{"n_layer": 9, "n_experts": 48, "activation": "swiglu", "moe_layers": [0, 1, 2, 3, 4, 5, 6, 7, 8], "router_score": "sigmoid", "normalize_top_k": true, "routed_scale": 2.45, "balance_loss": 0.000112, "vocab_size": 8670, "tie_embeddings": false, "optimizer": "muon_variant", "seq_len": 2048, "train_tokens": 588400000, "steps": 5031, "dataset": "wikipedia_en"}
Below are experts of layer 3 (counted from 0) of a mixture-of-experts language model. Rows are named router (the router's row for the expert), gate (a neuron's input weights, with its number), up (a neuron's input weights, with its number) and show model dimensions 0-159. Each number is 500 + 25 x the weight over its row's rms, rounded and kept within 0 to 999. Numbers have three digits each.
After each expert's rows: a language model's description of what the expert responds to; "gets" lists some tokens that make up at least twice as much of what it gets as of all text. This comes from a sample of Wikipedia text that the model never trained on. Tokens count by the router's weight.

# expert 38
router:510470503526497472489491460434488488528524498450519491479479533500498468507530569431487507529521494471498491547508499493478482519519476483493508491492509530510483556493498462532505470532506468490453523478472432524513471483488439485517435519536494490505501493500493489517554496465493460507499463493502490523469529464511478486497505497510525478527484477541500493480502491531498570506517474520475508492502513500501514522492508481526513505494518470494544468496522470493482518488476512
gate0:484495513519498498525506505562489540492491551490492554487493506501498467473516528548540517524502493499498520517522449546480516559526509561546509505469490506527492510535519507515472509493467486471467510528508469455469462514488491527504504506522480505441550482483512520483489482452524457495493489522497463513519506510479457487484528507502498498515518501468529554511496499472487514534498493510496459504478460486493472464508492487526495493512468505498487471548501535549446508481477516
up0:521505493496493507483516551462521475513487503474495473526557481506541474480465496488464454446501509537490505495507501445470496481459490483448487486532476532511498486482502497498514495492515478520520479521413526485514498488514507540515481483481507499481498526509497468506475472488494504501523527524515520444502450483516522503458550477499469498468495510455508501485480490484516465502480480554561508528522490510512555527501521486501454532493510542502510505485504465502550499525484516
Numbers in tables. Digits and numbers in dates, scores, tables and list numbering, such as 24 January, 2–4, 90.5, plus table cell entries.
gets: " 1", " ", " 2", " 3", "1", " 4"

# expert 15
router:525510506509500494476458504484427519492470515482550535428491533516516443511516492479514515495480514511459504550523502521488509500513492479559504503511483538494546510492489494489506540498514479518481505475450505522477486489498520497519422499490480514571507505534481502525527520511532471502519490506488487493489481493543495494523512503480459524551500445492468477502492520502478539524522463511470498510532479517524489476495464517508459479503489490479529490511531527495474478478457503
gate0:514539477515509514436535502515482531496444549519497532499513520492514475533544483490516516488529488499492511504484520487468496484502493513510524491487480483483577473506498502484501438506502501500498460540490481511505481474481479508552495497557510512496531466511488539482514555485488499495488515490494495497516448481529504498551507523511508512479515491460544507525539545524508521535509463502473545478490526506490528478474531496485492478482472523475519493466456484523438470526466514
up0:500499495478530478514464493515532453497489481458487486488527466468521515538469485494465463533529499527485505490484516464521539512468498494492502498506530516517454481492482513529519507503507508535488497465508515535563488498527489515453490520432481472509513483501479499506521475482488513484492485501532526467484516518481483501501489486506499552543434500487489484480546516508520452487483558487495536507496468532550460502465484499463455474478513486527521504511536512472483453513462462
Table cell separators. Pipes between numeric cells in sports and statistics tables, section heading markers == and ===, and dates or words like died, part.
gets: " |", "|", "\n", ";", ")", "=="

# expert 41
router:482519482535482491510457522450442516539464520514554533492519498494504444484504491478515519498476510504497482515508512520447505513518472450558501522496501497515556541514493489513499544517478472498533534474438473529489483532500502493499437481489500525530506496521466488533561491481519465520532466551458475490509503487518513508522519503501492530526519504487455477494497534496472542529502505490498499517530509506556487510512492514466485518521476502526532498490496516507463513490498493
gate0:510519451508447557528467456514486522485512479457503529524534500508510480514464471537502499460484487482532507517501538565464523495518484488523506523502527558504503494532512510505536520469493480511474505488476487511445488505510500510536460494463488529503545460504490511502536555459499495509484519519492510517527532535536487514513534528494484533494520455531496526505519519492539507505504534470506519489515472493523490540495512486507433510495462487532499490473512501487477475493547476
up0:486473520466504514512502514529504459495465508526477503498452499449511546489492497442483495531510521479510457431436491435519450544521484484478503488478474508508531486471476468508518489502516521467508496480517479524526470476487480498464498494526510499515505486500530518475511484535508500505463513512503496491521479507501588447471469538489460515491463506520488474479489496515503485503517488515494534520502505530542496459492469504502507512485508500485471518522543533480497521476488555
Table pipes, structure, approximations. Table pipes, line breaks and heading equals signs, month names, and approximation words like around, approximately before numbers.
gets: " |", "|", ".", "==", " with", ";"

# expert 27
router:514518485478508489501462490460477509535481548467513528503533547520500437518533504463515490517471487538520471497440514496475531532492479494506520462506470530506488511480503496519495500509495517524528521485485427533526505467479480513487462469522506478491497489525473516532573491508505487552511482506476497477495514498500485474544510525500462469539503478489501522499491532546473492514498492524482509485497501510525533467514460499538496507481486522477545479554513477539477470515466462
gate0:539465491458493515495486506500479514507549523504535496508555519475449442509488480507476520441454504515508523487514506529460489494529527540463510486483513514485480499485485508509500507469465529522507497526495491553479472453474457517452474506496489509497441490495520521512505441495495550495536506484486491523527569479500516502506514472506491490479458440531533500505517501494527457511508513498512520465489511516516559502489521492509507507475474496517508489507541502543530514515517485
up0:503473507499492514461561484472482482526460497467501487507538500519520473473502476470486532532496493479499500521504517508496513469498494555492531454459475491520523523499508505513485532494471517481529536516466432539515499487478545521537438457488482503477463456533505507550572515495499498533525503506532524487525502493509497502489425484473516508488513473535526490494505509502480503483513475454494499512493509510504508513457524492498513497476542505508479503481497504536534540540514536
Function words, intensifiers. Articles, possessives and auxiliaries in running prose, like the, his, has, are, and intensifiers such as very, most, also, extremely.
gets: " the", " a", " is", " was", " and", " his"

# expert 9
router:521491461505488463512472458465480482553512498475518547487510518494518443508515503499482487490478551522526499484445504529546500540464471520475517482516482543474476507490561473516505509523490507539491512490482459507544493472500509534459446483520453491491479508503478511509549538482505496516515486519485482495502520497523493500534479525471461493542481538490506519488494511538532523516543491502467509506554478500514525456509480514508483492489510527505559504526503495498485445486509484
gate0:489507488501524493518515463472509475534467513488491502494521487436451558415472531459519493497485482488515465468519508507470540489507505510495445500549458475457481492483522502499477481504507502488467490475501512483503505486490494466510514494488484512478495538510485490476544502482465494485445522507496467496522452514463496551512530498459467500531494494458505489503439501507541519533509504472486439526485506520555499490503514504526485457514503510479516508498502488513538519511471506
up0:470530481512509509503507502490496496506449456472487491462500490465485511477537504499472511479548532481515491498516498482512549463521486486522495512508487494492559502499506573523488551478490497517472489497508481481452501484479507521487523471463499517469504534482487512531532511480506509514453502509464470539478483465457539481498540516453500476501482545491463522490469485496539486527495462480467487513515525534448466473529488493499497447540489508507564541470483489495487515494491518
Articles and ordinal suffixes. The word the and other determiners like his, its, this, plus ordinal suffixes after numbers, such as 15th, 3rd, the lake.
gets: " the", " The", " a", "th", "The", " his"

# expert 32
router:498511496496525496494494502457430496504485519492510509451523486495511475492491514519523520504511526484487476559490521498479481480478498519530530502516476508525532525498514501501531511508464461549490486473434494537511472534479497526543434508514458500532504523481477489510556494501519472557525484539481502528483557484505476494536492484508483490540502463501464519492512526491511552517489477514448538509507515528523529527501467493493487504453501525495550467480510494537473483500498483
gate0:504531492518500451506493472489528509478549493508451505497492518500508536493511528464537500477479481526498492538481512474503490519487495490484540498507509509513522488535550450524558452506508481539484514503490486504478526536456482487540504478507484460502494447518517480485510484498488492555538482484446501431474539484478461551499473502511528512503510531527486507502495459474480481513514465531490478518495525484506550517504458488523497496433523500514489499508451487482506496541506506
up0:504507516474521485509513502509485500491495473500497466505500537480500529491519506486480508513454493485495500493479478516506501483528521545501497511487503538555471492482531507493489509509480485491460454538583511491551447472479493475445467508531520507484505533526527527486514455489497486510483505487524481509513490467490477494499484477516475463504485514548456510520531512498504508509490512487473575477482491573507468486444544476525471448495452482517477500548492505483523517487503528
Month names and row breaks. Month names in dates, such as June, December, May, plus line breaks and pipes ending rows in numeric tables and lists.
gets: "\n", " |", ";", "|", "==", " June"

# expert 20
router:506494531489515491473474476485459492531483534472475523480511545466489510471474532509472482514482537523504497521489495526476535503500461457516471468552504521480484493480452476527500473521529468505472477506439428533513509492479475483514448521499450488509492572496461510505516489473502484520508491532466517521523525493507494492543538527480522470504504495505469503487506538487511554551474470488449512457541498527518522489494497502488502525479469506494524472512499505520503513506512497
gate0:535505501472533497472499513464527485481527490516443534510495485514480510480502495524513507541526458501501501478519497504470448517516505528476501530504488521514507467513504467446447503474501506483522513541452550453491507525504546483467563488504478527501466454533484516529488496465494487456470469466530518468514493463502498528465539507488457559530513485510547511505468508506478481478453524522481507471515488490520510515513550519492484491522503515492507542495509514483509498522479479
up0:531493499541486492479481499507510489490507482513534498469519487497528503557487478516553481505545477548501482522530520476524511481495523490491508496484505492513515540498523503487499485493488539493527508523517529518518489497523533476522422506475520520500529471480512541487520513514491483502482513484534500502514501522509492505483475538494438523503513496505516476553468444509482544458513564477544504505463512476515480512538495475526473464530555473510439508511472522546515447501488505
Acronym capital letters. Capital letters and short pieces inside acronyms and codes, such as QCL, WD AGO, LMS, UKR, NC 403.
gets: "C", "S", "T", " M", "B", "M"

# expert 35
router:535478538503498485484481483435458495518522539474515486462527540481514469463490516483512498458505529519477466557523521502486487546479472473527526473520461529459504521500477456564519469499536490504509533490501443527487510529521467504526478504499476489517494568467462496483529522476488491503508487509476501455471511487533495498491468509470510499542474523491504519477528510520474516503519522528502510514517477501526545530477508484524502534479487500517537475527488517509477466468507515
gate0:475477538494477485483530467458475502542471499483507453528496514487466498504462511525514496490459460514481515521509501515478533519508519504476511506476497500499543436467517543485522491475542535500517502449516481483491486523515495461466489517516499462461461540537515517530501527475513491515482506545453533532510491487456484504523443471523489525502469500535452457495514493526512522473527472500515523500462489473513518473463499481515513493471469529519499473500473475534510485490513454
up0:505489487517474506503503516511485524514494468541479522521520524490511503475505488526554513456486465532491508572474473519489515485472495493526459526509560437513536534491534532545484499468555535518534521504499519504492530515506491488521473521527477479477490529559506498511498502538513521493516504528458510497540539478478511550531498507491518504480491509548472488444484505521485502480473519498545482482490472529505521539510455519496480484521533539489500508480524475520475482496518486
Line breaks, opening punctuation. Line breaks ending paragraphs before section headings, opening parentheses and quotation marks, and LaTeX or dollar-sign math symbols.
gets: "\n", " (", " \"", ".", "\"", ")"

# expert 45
router:550465481491467505512459494470485517555495530498539527480502522494489453486481538504479534481495513488468489475495512525466503519524490489499518492528509545488522532466501489548490553515516476523478504483494493544519480549516526530505433486537500484494494529503500524472514536480522473494496467486488431505502494469484478492503519502497499509507524521477488517457473485520510536537518468512506490497521506509517546462566506524486504518498519582495505492508512534545472501483523482
gate0:492541500500440505491556464501454517518488450506506530463477504483519500495494510515504492528569501480479509499474487515477500494483512495493475479491476505490511519478501483525502520520496481466522504506512468536500497516521486481515492498514572501483492548499491572525489470533504497506529472524469483469507452472506466530509500494512462469458493451487450509470565522518501474483495556503471472518516485500515546508501486507461494515465482504477567490504479524484499516523491484
up0:548524526478500496502480453453479486497536506508523494521464480510510504493507537522519512520517510456522525498494523520506480493513508476500497493478468487505518513491533512525469494471533458499512520484457510477524473540530499519499476508507496493511474475504464497509486500482531492485526539521512442536550523513528512483463524499511515465473510546510499467502517453513483503532474550500423466534528457524512487496476492546538540495507487454453461518498514535487471539532486514
Line breaks and in. Line breaks between paragraphs and list items, and the preposition in, at, during, including in as a word start, such as in-herited.
gets: "\n", " in", " at", " of", " In", " on"

# expert 19
router:506500512552499460479496457471469488519495505500499519429504557505513471498512531508495523497510539479523482545467490514479513507500456493487501460475505494462494499478481477529498502480533485512472481508457419511506494527491441528519440537477468504517483508478482510510530494503518500505525518518459503515508514516502487465530517507500486447502492478508487523479467542547493601518498482522477493519515503512493507493534493507482515518504478519503533476489514502507491502524462461
gate0:533477477507485518500561537483504487520477508519479465464516518465483503468499523519483492485519545500530477502494529508538495515500495540518460463536470484502490519490521516527522507456487524473454502497505484518502497507462517538508530542502457474504516518466459527487498476500528490468490495462465434461500463503516514503509500489531472465512532538518509509496508524518483495488530476510464526458591491483506492507516498473518544547461485458511510482486501498533473533495490497
up0:516499474518501471466503512504492539532503527511478498483465572499509541481520570510548491469508480493490497477513531519477496497520516500473494436487495505495520550466485474547520509507510526480503494514535467470479536532505508499498535531485476518503526536517459540487502487516521497488506526523499496470503443525472502499496536485535497495490463445464503505518483515511497519510538540505475496494519519527513491501500507504531521494418528463523490474488440484525498549490489505
Table cell contents. Short values inside table cells, such as blanks, digits, position codes MF, DF, FW, percentages, and Preceded by in succession boxes.
gets: " ", " 1", " 0", " (", " 2", " 3"

# expert 40
router:507497512515481469513478483447493523536462498479521510507539512499466487479497519520486548478504492510474501500485546529457551543506469490493515474520511556464542539514490458538550476513528487507487495510471505506500471557523483536524464522522472478496489534508471533531493527460483451507512480474489474481477505497539484475520523506465503528499496555501467498478467523527483531507499478505485497491510481510552490460531468520492493526500474504490528495465523513545469514479477475
gate14:475509453493516458503516513493485450546531479485492472525587544469547468458492511499484524505504495474538444505464530474478524476495490548474477495503487508465494476509504496519492485466504532525505501472530480493520489496516500541520480523496497520510447514460490517515509509519518506500476515489484473531445510515498497508537486510490538496503479504475466498487498498531477508523537478479488502455498518541491494447476439504466499509485477496518516496465485501506547519499442526
up14:479461489497508500456497528535530493500531497541499515498480502483474504479475484481473494507498521502523497516510563544506533470487527517496477506522493509500514529497448541493455514466486477511509499503493472474500507567487492499487530508479466479548528450530548496515508526524492487510491518526519502486509487483505503532535516530489494498551532507491507484454479490423538468507468480537520510508475531496524515500518496439467529537463497478518530512491533561527464495506487511
Prepositions. Prepositions linking a noun or verb to what follows, such as of, in, by, with, from, as in village in and encoded by.
gets: " of", " in", " to", " by", " for", " with"